Experts of a small language model.
Training: a variant of SOAP for the experts, 407M tokens, 5289 steps.
Below are experts of layer 5 (counted from 0) of a mixture-of-experts language model. Rows are named router (the router's row for the expert), gate (a neuron's input weights, with its number), up (a neuron's input weights, with its number), down (a neuron's output weights, with its number) and show model dimensions 0-223. Each number is 500 + 25 x the weight over its row's rms, rounded and kept within 0 to 999. Numbers have three digits each.
After each expert's rows: "comes after" lists some tokens at least twice as common just before its tokens as in all text. This comes from a sample of Wikipedia text that the model never trained on. Tokens count by the router's weight.

# expert 39
router:550486525529535503454468471491514513478518491529508531486485497493544512507472495481500470510486477526476472488464510497478540499459497522561518486503502486499490461475511497492489506496483545532512500489502478502457501486488486491473504489520532482510484537461531495485506469454499536513516509505529476519490504510523506450473489511544548520539484531551492508489507531458478497431482502527471478496488467475495469460532435482478513518511465478455499517542511472483512468495505481524485534481473513485483483521529492524510511503553475509507462571532478568477504508543508478506525517516523550514511481492529512481493493475515505523516529532541478518517471540502521488532511
gate0:494536514562522524485498482478547484501513452527541519551463472521430528556489532475490502506443538510481510484508489496496537462502473508503479458527510523485493489515487487501515527494515488456463501500505539476542486485519498506478469546506513481483502517477487493517505526510498535424518472511508515517496470494520490462483453496510494517509498480477477502440518534483498515484508482467483502486496522482563492502527475475479522506512447532516514512528500468470481459510474513510504469514514515527534464470526509488517505548508469487465461532500496533512521503517498468519474554487470511523513492540510482494503506571498493543492538478490486500520473516496518524505489
up0:509506491491472521564480463475494532533475500524505489496496532526485515535502497531457518465483475495524497519531465501480461542497478487484475518523523491505538492484548512524532440498493510504473483494519470469488469531508504495555489520561486471437490508467515546458472466563468519491476490500473490499483506499500518460484472495478535510525492479517483514482479495488490498494573525503513485492489477515463493508468493473471490520470510505474502504483477496467467522508524499495521516495492517488512514505478492536541508524444455495474507505505526505496470514480494516482452504472519508453481539514501455515486452489525490490505525515508535492558569541517500467504527
down0:492477514498513534503490516528482447469488505507506513454504471514510475512488484473500513480503526481450508495513510534511530537452468515506456510507478512479476507513471485485462518463539500492523513466463529513495543494500483483478476515506519521514475490518477513483563533498500500498503469447521536501493542506500502530505507442508490497453554491508530523508543500517520512483498518476454512481525491480532509466494495494495454502523459499506519528505469484518488516556497494526520456489480495526432479492499478535497501542515542544521523504508495475493536498551471515469540485569489511547501484512536460492503466543489532524490527501495509524511488518523539450456492
gate1:483498487487494532521499506529522524514531505508478539507510492544500482532503526504511486517488487502507525515502520473478548515487535523499494478520512543505484467490491476494513511527496506507514501559510515496537465547548514473501472505527529516498554496447539505481465512462440473506515498514467489482484578508508529484525540537473484500500480493479510483523519459475458548519444459490510473524550489511535530486490502487498498503534465504478543486551509483522507477507565516514471498493463513487464558496511477543504517484513502500537497493501502543486536477512526504531520481501530512463479469501503525499467505471490483500502521520457443498478504500507468524554504
up1:533476506530484465497468512481474502515523480483535513488494502490473530499494524467487497517502449469550497517482492486490473487547470465454511503476504511508507545464425479490517467509492513470513516495491514505515482531520478507482545512520560508461501511505513527523502513466515462468531464495497501523515480533537507522476478524522495542505488498503456548455512541493519491507525471477475510497501521450486488462470496487504473486491499521555516521501509470505564443495475505483504536544491508497476500435492540486501527533494496505497532446460550543508511523446500509474463480504485509487481471512469523517527509510459510469517543502513520509484511497471502503513471
down1:474488469518509476448478515500480525521484520507511509488457496544507532539526526568529529489527511482448516511501494480491493503544488522535479518501472486480539462465547473495508484549486525467511554519480449504497489524504478468481519533548541478479455504479451542493476489529468523516526521509516488479515533505512463509533493507508511510487482492499468474521484502509498498502442557500508538520508505500514466449515486474444500524513496470522528507497526487517466456469484488495501469512498483486502501541485471541457473485567504516510499518511494520480476468491509510472511518523501480528527462519499537531484476517487501492496509502528504495525543546485542474488520
comes after: " D", " W", " F", " R", " V", " Z"

# expert 50
router:502466501555519470458488471510487504488511492482526502483456546470543492507499460486501531518457531536452502526495508482467501492468548509506444482484505507520500493467506490502497525501490497529516522496488499505497511483472506516511549504495521463478481497457494462491498517504483491492484505462500467522507562505512490479477479499495536545534532531549480464466511530468476449490517532505472509516524486484531489460500457492580505517498499493495499495547488464489484484515510470552463543480508469491497482514468513513538519561568515513482483508484508477467462500552500503467496517478486530498549484540506499496514482500532484469535500533525534498520518523504510497521493
gate0:535505497496474494459504508472499471491489490447469522496458513479482486477515492488480567470492492506522481479539513484528481467561496497554493516488453513536496515525489514490525490499477494459507485478509485537441455499463525485520494549500516521451549471514526475491483517506473474508487502457508497508532468483524470470500506535493460556483495474493565484502516496554509457524498493496521471466472504489501493461491533581504495522520497497530479485483501517502535496494466536507508496510469502472477464515495535446486482504536513491527511490500463517513509523503516511496541507510458515488511468461503494492503553509479536446494495476519501495488489455485487502517471
up0:492499469544523489504503497501488485534475468487453515522509443519485477499539510520492497490491555540514493516472483466498514501468532487518521473529481500481494468479509487506521496477491494477496516506464506508490434522492525557519482512509511500498510534527492521484534501485505505471509534485557525540501521480460507492523488520521512476507546518474544520478516514453469500513490466496476552484481471470520485495477460533477482532501511545524522496461461425523497509522505501477504460492476435563512525491518487503522512529516524504470458508499483487500506473491510533471539481483463499493517472467490543439501488497485536500534468480486501497463466529514461527469503
down0:497533454516523485522522501495515554508499517507490549483482556477466477488531525479509478497519504513536504529534512518521495500546512490527497533492506501531526517502497522433518488503531530516507495502484497499487547443506465519483468479509525516471492515495519494469513485592513485508524487518532487467496470517499516500451469483505507449454490507494503481527490523517500467493455506569526444537493502513513485520523545429483509493481518515467474512490535520511461466497473518566506531492484487486471436479497527487527494506490491529485470480476499545507496511488491517500497471528522512506475488511498496501518520485471516548500518500445499487500478538504516469491510
gate1:521495489512475499496482502506537515472527474508488508479470484496471528465503469507493487460522477502509478531453526547522446563504500508498469472502501491458489485546517514497487487553501550493507503541494523508443482460506521476492511493498503460522545464488529483478499565505512526448528460493487518534532462541508484510520451513507520449453527516517497546522514457525527511457510515469492506501509497503468495525497495509491554529509521507482510493553494514455526463485483534500491447479496506493483545492494491510471493482515456538472475478496472500512531487513486454511527520491503542533508530505512541530514459483508528505500470496520519497495497477503476515499529
up1:513528553486468510527491495517522517489485511459484480468535476487446529490548526481463506474478524513500502524498501556512497463466500500516454476496512517515525440552490470482487502488489482496511464551477520513512525489518527530499472491520480509517499483505501498520461524506484491499562433497524501514484531499485476482525499517476483433466456538495467490494495521470524510508519526512513505508504513531517521480471510489479521520487568507473535495510475459512458502473505504512507521475545496500468552503503503513473433513446503469540504507514468545512498485483520534482472529483501453494524469457474520498490515485516493522490496520486538453487489499500475511539496
down1:496489540462551521489499490486508486517533520517494530496525515485503568531517513530543550497478437488547515498526535526504464497522504521489554481505512512463532548513527544528516497487477493479505513474505472507500449505451504490463505515468486481449485547490512517511511495505477478467516512519464494464520477490525476468501503493475484517509483496508511537504498495493494482484542481525462495514468462534502582533498465484544500521506502544515450496509458526466475485540499487481455523482518550493493468526517507555509487507522457526470472503489488478522489504480487503526508501492490506471508547515538487505486520477486482475495502480518526517515551471501500480479477
comes after: " P", " p", "p", "ap", " sp", " v"

# expert 5
router:508452513500529484465485489520483522489528488529518548476503516489525508522462512483511476513519490531486497497468502492525503475468540534527476476490530476498532461485530486490490510451484498500524546502495517514467499467464449497472487485494525469492514520456499488472456500509482487513484522423525474507516498483519521501480468518517545476501560500504474473461527523507490464487519511524471474495510462468546497475513507469544443571497516483491494504544499485472526459521499469527482496507497491491481479482468468544537503492498503526485519559541473539483477449528524477506513527489479505546504478504539493495456507496542481479520524519521496528516497521530506476494522
gate4:509490464517468529502505480456513478477543516486550504548473521530478467508570535481514464497491501509502480522464497493534492518522508515479510474471489526498518483504471469499479520486522461480508531523520525483495508495511473469509479494488466490514447518495548461499515479551478491499476510548507515502516475473461451503518501523517480526485483533474500527512515497502478523524501511473528502515529519495523502471516516522480454489489554479476526560500480495545458480506477436498506484493466489555504499466516476485495484469510469526499510526484459479499486506418502481480491463475529498493479504465458523543486516490502507494515482516482474522559512545497472477505460
up4:481517510485530481511503494476519483503528499508530475509519527503500503489502559448505467484568528515516525527501488495537502497515509508487500523485516481493474549486508493559479475481477500456524516471474499498503519522541481492535468476504518452535471521470491513472514532484535498502466497499506506479514480509479541508469466539530502464502506494515521534504475478494450504473488496475509471493517515501492522471525539528430504509501521457445497484494489534480498515475486525486504489519522480447484472509507456521487511449537492436465568510529498449479503516483464468541500503505512526489518527465448513496480529464490509474515478526474488508517530492483487564500498
down4:506504489539524507493539525465470490495462502518443493501516476499483513550511476482485562488517520461464493511514515491474487483524473498497502528479478502505526471473508509422509477484537539521539531484561479538512522462476501478523521478523461478453478512495519524507475520474499477505507523503486471471497511511527526470466492522500517490537461479479527522483512470532489494516495515521485504516540485459502503497476481459543524480468492477476488461524472474506557535492481504486493499510489511560496519448500490460487488543487541509558520520492536516516485502463489510482489516529476458475487476534533501466507502520536492520506544517475507511486474515532526458467507
gate5:545484474510535499524489499469537510498472502491500510458508478506469442528506455536504505475496518491508533524499514492453447462543482491512501506529496521513547468501476492521499486505490488527513486519498498550504505538507477501473499481490511484485484483496518493508561525492490511508569507549507481482541504523484495469538462452486440503497513519516509471532477466491524518510449494473507518479462491504498473455515501479491499522479468515504514507479521491448498549489501459488458493485519468529539493484504505468482510469502530497514487447464463533484485504511513491523477513483490427523522487492538553458481476550494490445487500488509521528472477491499524499476530
up5:496463508490509503520542535458482508536523474431494481512477512457505549443487504482473485499515507518529488527506522484555497502490454519500465499497477491482479503483529501487480489475528528542491516495501534463506533504527491493501502526460486520518544519522543495465490486512480494513479469442490522539518553472510475541548513483514550477486452493518522466460528485523495473511496470543477473520493496472510477517462531517435472511511514509490497485497492486496481468462457487523480484475467506505510473510515493474488516551512520537522512518501535507501528495465484501457515493523467547518524475509488486546504527519510479482489500482466514515516448488513494481485440
down5:516512427491484506480471487443508504502498513536518534536495492463511487460545510479507550498486473508489519527497497523503492515513504427517489523494491499496533551482476465508566484500517526490507520483484488523508490492446533528486477536475506465493533512456504515510503514516493482477494498487495474562446503533477508535465468465505527490505489484483513494557541505489500513565500456508508464533474478508508514500522475477477540503531524514475467507494527516474507469489489563494487462516498484527494489531540520472547449487453520463552495522491492507479486486489538501517518488474489522476489493542488495504482520535512521511524502516529487472519514513515486536484507
comes after: " ", "1", "2", "3", " (", " $"

# expert 10
router:521468491484514478475526490500503501487525502496530529468502530468485513478485462516487469511490510503483495495490505453456529495458527551519503494470492449484488489491515485511482542483462516527535576519509511527486530497486511499515481472477525508491521497485492472476496525485513515480483529483519490515500491519510504470482482535487527520486532526516496480487488549455481482444492524532458512505516483494542506442547503496513512513499503461483461468511487484493544462484538436527463510457466496511468481519484556480484481531465462532464482494530488519492465482561515480506513518517506509518494513516514502499496532519530518476543517524579456500477477516541516523518500
gate0:527514501483533481471495510489523466504495583480464554501522575468509476535512468511526516504478472493489526528491499476512495504493509494537527485510485475516512469545514552528472508502470517499478520483520524525517499506496506516505473462523519524514537475499492522463508490499505545511518473439506478535492525511503484514512532524510477484553516540506452476494503542500506492489505533474536484486492470500483491528501495487470476517519492492505456483521519497479452526454553470520475495440493480504508501508514454483511456542515517477459491494541468499492512482521501478508510445444481502520443508506520527491509544495521481524528503515527467499534493470504496495532457
up0:489527477506519501486478466508503529454497504506511473491543493504502511481473482526491505481484489477509499521512484506494483564548498478526458474523471456528524512498528558510532473471511499488525484496498486484484498503493510516494480567509481480516469524432523489479508523516492488527490460482500471497520500522517491471537473509478469491503526459537542505530501474487533521513499511417534480497485513472508514459512479518482452480486492525486480544493486550485477508510493507481487487536445476491475469559453540512507500522512481519548536528461524501471497521503487484480516468512528504412474515459523493494508510519532485440490498523517499511505501499501535497527493
down0:509484491481527506461498562529452460500519524477500508508486523460526515516532549498530512514536522538481494549531481494445492517485481514499497511510534525494481463516483475486493503517492554483554520493423493514534506496541516523492518505489505516514569499495473477480492490447532512518511529526500507483508507492448507545496508491527545525507482484532481482490532511511506472523505490424507519495525497508467498502516503495498498514494518549531495523474493492516514528511479460501525476495522521504515517495518518480463514506494510506489503456539559488503498508509552502524481502490487509536498527487466501486431492487500442477520507529440492539441499517485511475503505
gate1:505465518468489506479524514537545487470505489524487525460512523542505492458513490513487460490537507488503467494497574491482540454542518505535503494461446490535472491505516478463511518491518505498499517508507486480511463495485450475481538479483529489504499475518501519522501546493504492496492497497448495482476469473528465512492478518500512513509492511481505486444504525497554442476504531517502560501501514489487514487531527506487493548484440492522503505511487549439482465484489498513501512530493407506508524502500473501531526508510499489516498478503488499504494488491534457509497534560480523470474508521512510484462526481548516501518462508511483545507501481514484475467546
up1:524506474515514480552456535493533502455489501498513501507492489461531454509462486498496490520533505487433473531498510517457504511496493505487522504488490507487477515540503469506498492492519473475511461471489489487491464495471500456493540516540530520485496516500554482515505498504507525556502484485473543493470529514525510507498474510506534477488506471463533508525486561495455477524546519480496506533461499476535518499490464515465494550506530537481523510507532500516482524482495483543538541448530479537486489493516458484509481508537459502526520491509479500553545503498465486452487491526532536527492512498523524509466525487532497534494519481517476498517504561496474435485493
down1:495484550527463479508484474485490501477479514495517480485493492507472509503475507504435518488496544505519477503512487520474480524512490525458535521492483539507513500477500523504523549457495497480481491493466519516536493538481464488500512527460504509531510491467504517520493525508441493433483490508458451506437436499540469503515561484509474500540527455518520476517471525479549494531477488486526520513509496522483508531495488495510486463505551517462507455531547523521551522457510506517522474499515480498519477491525488478526479534489508482482498502548486509461487472472509494477527517499514493503504518533488496530575499499516455480471519524522536525485515491501507532483469
comes after: " L", " l", "L", "″", " Le", " J"

# expert 34
router:499484504514517465489474473510498522511522479460516505467485478492506542494507507490478505539466501504499510540465538468473506439458521561499507500508509457486534467475485483489483463495493529546539483452511486501526490461462444526431522457447526498501508513465532463507469489455477516475483517467521503484490501464493525508507470518499506520519513490521476472501530529483492506499490491500475512495500472495512514483470494511509483538486512502509490506546526490471517481514516473548465512493524493486458467510498514495497436516534501506490470540509471513518498438543514529488470535512481524518548471500490559480485497489493489471516512482544480497535489552510535537519485
gate1:511546531497491533539528478534523479488567509502528482509469482531498505562542486509515491501470488482522521497473532522479482487497534511521487475560514458552460477552495496504497506495542462501498499483546511526510489492495516491534500556491518511543511446499503468496460499491492514491531481506463492470457472470501549502468477505483507504541481448502515499488532506476492526538514514484498478502485524468479503470525519521543506486454483527439512549522495512478488505494521513536535521493474500519518520478532500498485463525539525489499536515503531528525478504526471482494485505513528530480453488515471505532499447482532469497532521505496508544507503523464497495529522
up1:474500510508483492525518497530467510476506506507481520477488512509512490499578477514476507462475498495522554454556495479466545464538494526473511516492494510482492482481512479496500474504518482512467516516535476551494497514473455475467485509511549494492527490485482490508498494510477513509435500510508471449474473504470473485487484523491459484479504512478519477505515499452486489504514515475484451527514462515490559524480482498519476525486520513436535520483475505493501547481522489518488501521473517558528520488527500473522500484515499500479481464436497500543514500490487563476454526504475541516465518521445476508476548500464515469469538463508456493480491479495507494491494
down1:473501485475466509499497473453486467563464521509487467490519441526475481487466475494513477480503523488464516524463491516534493527503490503508475498500514490573487467484474552520550507483493507504492503530469490487492479503519493504465503479507472506513511535478516521507515536536481475478512544545489481474532479518489541495484474461503497487536512496495508486489493544488547481545495564481523521497517472495477473466538484535483524518532495501490500491573512511479520513436523479515564484501508460534504505524500470518508475503530482512496495526499500527480500542516523426498490519517510508465524496461489466488524489517521499529491523501507509452479478487518525444504505
gate2:483499505518522462476499468476452461494501488497498501513493516499532454530525528498456488520525477486502530522524501537494477504497469553491475481493509482482494482480494496457484525471470501468552477532502515501485518497489479554478513462491476535475503523481470477506503492520508487505508473510484455484482457487487490513466504496435492491466510540471521526492479465528478440515520490507526438467518498466490486465500480464492483480519516462490478502485493471439506494512477482530492520469540513499510505536467478522461558463532518458517482504517487474493458499564531529480574508501467493503478462513482507452529504537503480533505494524478512523490519480483522516509500
up2:481492526540477483449491486543500509483502561528499485520478481510451498458480471493544498547516525523512503485478492554473511517497507530487514495531537525520507512522527494501530498469473489472478487480541464528483499469493499453491478507518467507493525469481481500500437526491498454548491486498500549520506526524497552513528511526516492476519499514476497484474459493504483517445560511495505485515514519499495487475497532489468488498460490507497491516513496476480480522498506509444509521538488539501475545457520518506512467514511517500502499485491524529452517494553499484516507514539536532472510494540499489504439493520528491482498470474476472481537492532540442507445522
down2:466573506520496514469519501513520507528510567496473557494496507496421503498519491493495506489478501511512494524496485510506512487463497455494543462492483486480469479446485498478540514525509482497539468475520481475515539517544476487485442474463516516469523516519493494479498492592474524523517527496508510508535481490482482495472521497498521478507524477482521532480477493511496508508448523460437453504531491476494493481482463523491536489527519493514499489530503509514468564471506511501548503474511508536508494499511519483498493488521467502491527496463499491486504505513541501474513514456481524529505485489498500551507490552533484530481466527551499460478501541499506486510501
comes after: " ", "–", " (", "-", " U", " Pro"

# expert 4
router:503469516522531489476488487524507498455519519488511556475497548463497505534498475507498481482503472527493490477468518526500528489486527526518496472530530490534499493495537471421491486477447486534505517514499506481498572500482481498496488507517489477477507502489475528453497501514494500493482574477500475494518492484505518472477469507517524512506500518512500461484520525500429467497507514515485449524501463498523513445491469495554484519463500506496500528518529479487516484503510463504452523493487521465495521499451512507491504490505472514490532556510473501477480476523538507500513547516464540502508520528516521478431514529521489495503573484486501523484429502509536497501515
gate19:503485524511502513505545510539530492529510508515549473555502483477516455533490489500541507480505470522565462504479494548498539538489501542458529472520581483514530477535553546519506489540511501527518497484508520527492480523545501474498465506517458543472489512478447484498468531495490536457480526508484490477490538476490513490473533472525536526506500479482496500528515519460478507493506482481516496471503509526526480478518518466498488511495475524494520509465485531491536500514469517475492501508516476472478499510476476547519522514490518460534497518527551510474535530470492504505506479520484514476497474465494471498495507534513518509488489488540512440536487458463503534517490
up19:523497495516517498485425492512483503502489487464518515539498483557497556494482497523495514484496507510531565491526526501508490492492475449505496496507505490485511488501516485539537497467466529479503467542531467504504495530479531523492479456516473473481543492462495467544536524488475511433538466497496483517467485522491475531524470489490516538520516449495522513481485546500524507561492529528537519517485490560521525494518496516461457463491451515532479465502498512466498529494510494499495493505543484514479514503479551438552536461508504520478513499500519499514488517525528524517499516518491509496525490530526479452484483498534479548460530484500515496493488492478503499485492
down19:492502485455477498460508483518506475505541511509512480517518502472503488453470533518488520489539472505433527466505499491500511498553500499473466469515524467504494542486497491491501540510460483506476526473528491499489475499480521468530512523502467541499520491477452473485523477534489503475481539494492452515509563534506509475465511516502454480479444454473460500494459502490543501481495492489514472471486551493530473482466467491553455470515517492475508513497527492544488503472508516525513510476514484475522482481480508520458433506492484435490497533477491489525531513476536452523477499527554545494511523506497460516510485507502477508504462524499507508485471519496510530515482
gate20:513505526527508521543470480484512504503530495489462478508509471451514514511472466501515492510550490546531532483552509516521481478479463528508502510502484540488521553497537506534476503520513491493522516508485527499500530524482541511485487442467465492474511520539492472492480465515507503510467498502529519536489541480476539496509479512480504482510509466476490461466543508425494470494518512480527481457515510520500524459501512538486518500510518472506514519486503517478495524491511498476485502486525575479481503442477498492547507495479479500500561499497507504493466507522485491473539466481489524443465471486529491481486455506501481468495461506448511542527573529514517477495510
up20:475498507432507536467496478482510516465528508461499492498496533474531532539526492474511523514562526443531514486482532457476501520508489452497482464526478527507521473500536447518488507492507506498549481545514533486514473539472502535506513512472531494551489481507496534506498451497451472512499522503503540513529498493466479511460496542454497491521481519509543503441491509467525497548516485520496503511499469483506515519496493547541494500515496529549479485501489522498451498489505479518466541515511472455466501521502518492504526542485505499457499479500486511552442495507497488500472504483496513485455492519463494525465540495469501514498489513506522495486521529451522513518503
down20:505530484521532476502509504505476502503465490493520494484495493508497495495514539487467544548482505501508506521497509486473508567567499549533508459488493470501488545480502513548502507490513518503495505462500522455492507485551493466470513515488522550458480478467519488462521463522507521484515502508520525529457503488551488527521515462499514508485511501494532504535491520539468523492501497434494503526475543481490487553498500515533558504505537478458503477483483491471502515475501485511452515538476503524554504492535526467501491492498513438490489528470447507501515440477483460494525477496508502485495548511481477512489450498495476516472431497497524496484520477483478517487503
comes after: ",", "0", "3", "1", "5", "2"

# expert 40
router:536482528521517476511447498501477537464486490525532514496505522495520510536508500513484503505492502513509491520446524489508516484466496528564487506467543495524521488477522497447515497452496540498522514522516409554497529483441467499477521464466526470504514530434483498485455500494483514466503511434529478520495508456533518495487469536540525499519538495507493442464538519484491447497507532517507473480503488496505516495494470478518510499482533474525504508535477481487513502526515499532508489493470530492474477489507498526515523501503496511494508495524490505469465450553536472513490532498473494502506476509540504495461502506539500500512564474514539507505474495513499496501516
gate0:520514467471498518509514530508508477505505485526500512533527524530511487537521480437529517514496499487501481519499498513480487491492503507475521511492503507520493431468495455468487530508522522481518492512504504457453497467496498468475497474531491502539499531486525529499516456525510514440461539529524525497478523480544485513492479517522487536459514514477485562537488500521512505545511523492500517477484504529485498486493456482539455510504516487485497491479472494511478475455541470466495459497485486507497508489513532474465491475535514516534491517494478517472496482489470503512493502479503491448470525420527521526488512541553454488490422513538529514495546537468504520476522
up0:495508503475488472510513471518501519495502522491497491506507506484492482510510513479505522472503537523534484482493512502494504516450458489534545507516520549492532512442460447465488519557513496486508468529482510510477457499512531496465560490520512504487507523435478484487471524518493515451495477540530490503496505502479476520480492485502473526493470492551543529522471489552488505528505509469497489493492461514493497503515500530490487507517518493501512515469510508542540508478543489484517467518513480446480540507481508473496483519536479487533516516516490464509526525505474494472484498460544503451471488485535486467467515527490467536524461532479567502503582535521471540486518
down0:517497517541490493507496523517484488508492519528477521516499479519561486520495506497511503508504479440515487502507519467462498510483462563518519511517500489496526502514499535509487523545520513506496502528514498530494508451491464497516563472505494475502485458530494448504489463518480501545547519505488548511478481486520521499500457544483496468517518543515494491486524498529475489537524543520537519504558477455492495541485508512483512472510521467481562479492482515479542526494537535508508446475542490477533436512487479484525502452503485464506453512491506484518549452516469477523489498519516459478511502490529541474548510513490496490501480476463516473489455488523503498510495
gate1:500517473539486446542515490470494483519475544487484512497504508485460488505489446445472526491487521514445496495504528503489472535503514492535513542534548498514541541492492456508519447473479521545496521486511473531541456527499523521513529543517551456458479495493514531473534463519502450480496559490508487476489463531529481494480513499511489492486516504494545548529513462500499474518497500478511510549497493510496497499530495507510474505512479513497531535481496533480524527515521532521532472505469513435499457504493488496494497527489505483505505493484463511465526505484500486461477509517480533555562518476478496519536491498512545511496531532491489489469523494526497502481499
up1:453533518509472521491491490407504511457436513486491535477503485513490455472497534489462496549471502509449511500461488460485540517486488473529500537520517541493527523508525498502490483490531491522564557512488476514464483490519468472487525497505492476493469513484509484486495510465516517458513543495470514471494508488531495502521507475508521494524526526519503505478465497499479519512475477518420496557496509509496521513498493484527498504503479491473501533480517543477515476516520486504498500499525512497490524512559513495456500520486485520487525524484467481489471548502514488521510581507491466474506516494470518511503504489515508513510504449525538495465478492462462461532528
down1:505505492493558546526541511544494458457515490489518479504425506468533511499495516504510459482501512491544481445496508510478498468459488491470499491542495480501469494519448508512465546547503599522483488492512537472493525504465490500474499573524521487488484490510463477515518480506530486522484455546512485494528463485493519493492493512515465481477475474510529477489501459501536524503457536476516511478538465470468499488480515514504483487490494489527505499470496512485482529507526450521488514457516500454495502510458506514469476506491481505481464473455499516514502507515501457473514522500527496509515476458535510499484506454481538500489497497544521512518502489509505495470480
comes after: " ", ".", "1", "0", "–", "9"

# expert 22
router:532506503511512471474476496516487510532557524467538498452456522481526499517495456508502466568490495505490475509489517482499523507507526523549506498479532485537515470501517481486526479466509557491524551480486472507453527503494481491460533515475492496497496574467528501521496521442467564491500500487535495536509521487521528493487481498514521498526506508546481451521499498461499510455467491498475504494525468537499512453483489500518492516495495480487474504525470485525526487509527507481465510502457467511459448461469491487549479503533485534487492466510496494503502490536506498518529507487532547532473476552462522497510529494537490482504492529529505527548484504507489506513492
gate0:458511521529530485537488488524504514472517459494481526501480476524498478506523489501483529528532492460500476475501528520561452479495478483481545496553536486523481505478525515476465520555527492486517527473515519468477533483472497480492470490562499484473506478512476475494483555489523497507528533483522493497540544494543516485503482456514540502544516524539522535527512488564495468517467444485524521516459464541505502503479482480482497515474520519487480539489504482507488477515491518513467521506507490493493454504476512555485504512482470516491482521505501503506486515511511543503517463492462508482471515467511474510521509508487456502572473528475491479493468508511497485547451
up0:508474489484473508499515517491475529537509500484498535466514487537510512547511507471478490493459496506544473481436564487492503527550497478518529498541513488492509464502529503515483485535499442509521508509493489563493484492523500468500490534494575490522497492514511505516518463501471526467522475491482501525561494486494465492495516549495494484505468514447468476510479490504443489502496497475479509488521473452515518509482516482501537515514487502523490473531537543470483475453484513486477492500484490474501498522500534508446459486486487493487469482495519477499536538466526480501501490516506500502519459461503550505503496518535548540464498542481547521466474470533524485502457
down0:479486439447545519472478498485500506458513504541497494515436519469490514542519482512467491474508494547508552509472468480471513510529495508530504491459528484485511491476509525489525520505516502501551513498526475488520484455502498492515496481501514511467515522499525512543426527464485459488542540506466507493482541541449491563504476515516445523462502533518562510482524489501546500533498490519502495491509491497528485506547515481500478502496480525494505507487486518446489438526516497496474474471490460493486488487502482508530509488453529507503481461468487506471474497487500507466473488497506465480522494486486472490483489547488563490480491479502489498518482500522517484551498
gate1:548491490515489507497508482515451519496533493529507493481500527466503504463476499530509506582495494494471518548522434515527538510503480520462501471485499490541482531489488445476515523502483528534505483467503464474503526492492523503538461445473491448522459485517530506506497517513491525510489483512495492489492494517508475492530481482506543537485504524524475511511498533503505529496499491495497530516575526464515517478502460466478477496477491479517507439471487513491525503492517510480495509523465462517468480517478489476510511439505540465507500515494539520477460464483505517517500547507485468515476513507506522525500509512493539530529498533507490454509538491474486412483465
up1:503471497470510513504529450492507454433477490502505523486505486492521524504556488502485540488514489485512510486535494522494521484459473481528477521495505503485440483494449497521530546501511509508480490510501507520510533530494513511514502520529448500584547495494524483508478474490539419532526496471476481504504464539497505523529464493535541497489505487501523461530460472532469518489508475476463500498526518477502519501538482506506560483549546523507501470505508513524481488460473515499466522521517487480443485548483506521457516481493469471498458501529500503530507519557500475475522498501502503526446487480513510508515519510470513495519486517517482522488506483539496518522504
down1:523538508478503532488467545506535511502526502490469527559513466491516501477535523487456488498467510442515520473520479496491502569506509516524511518504478512523547503481541517523456475493494472469516518538521524508487440518547537520486519502522520518474459504529504493471495461478468477506455478509510519543477472487490461473473526511504486473491491504533479528440521483470519481487533516551512504504511478502527521472542564521478506496460485465502489500501483500456495495488504521468518490494472505521508522503503501487513503454544453507479545528505491514461484494486466552505517467500516485455533555504514490494471481521491471503472485497487527498495462537490504504488474
comes after: " B", " E", " A", "a", "E", " F"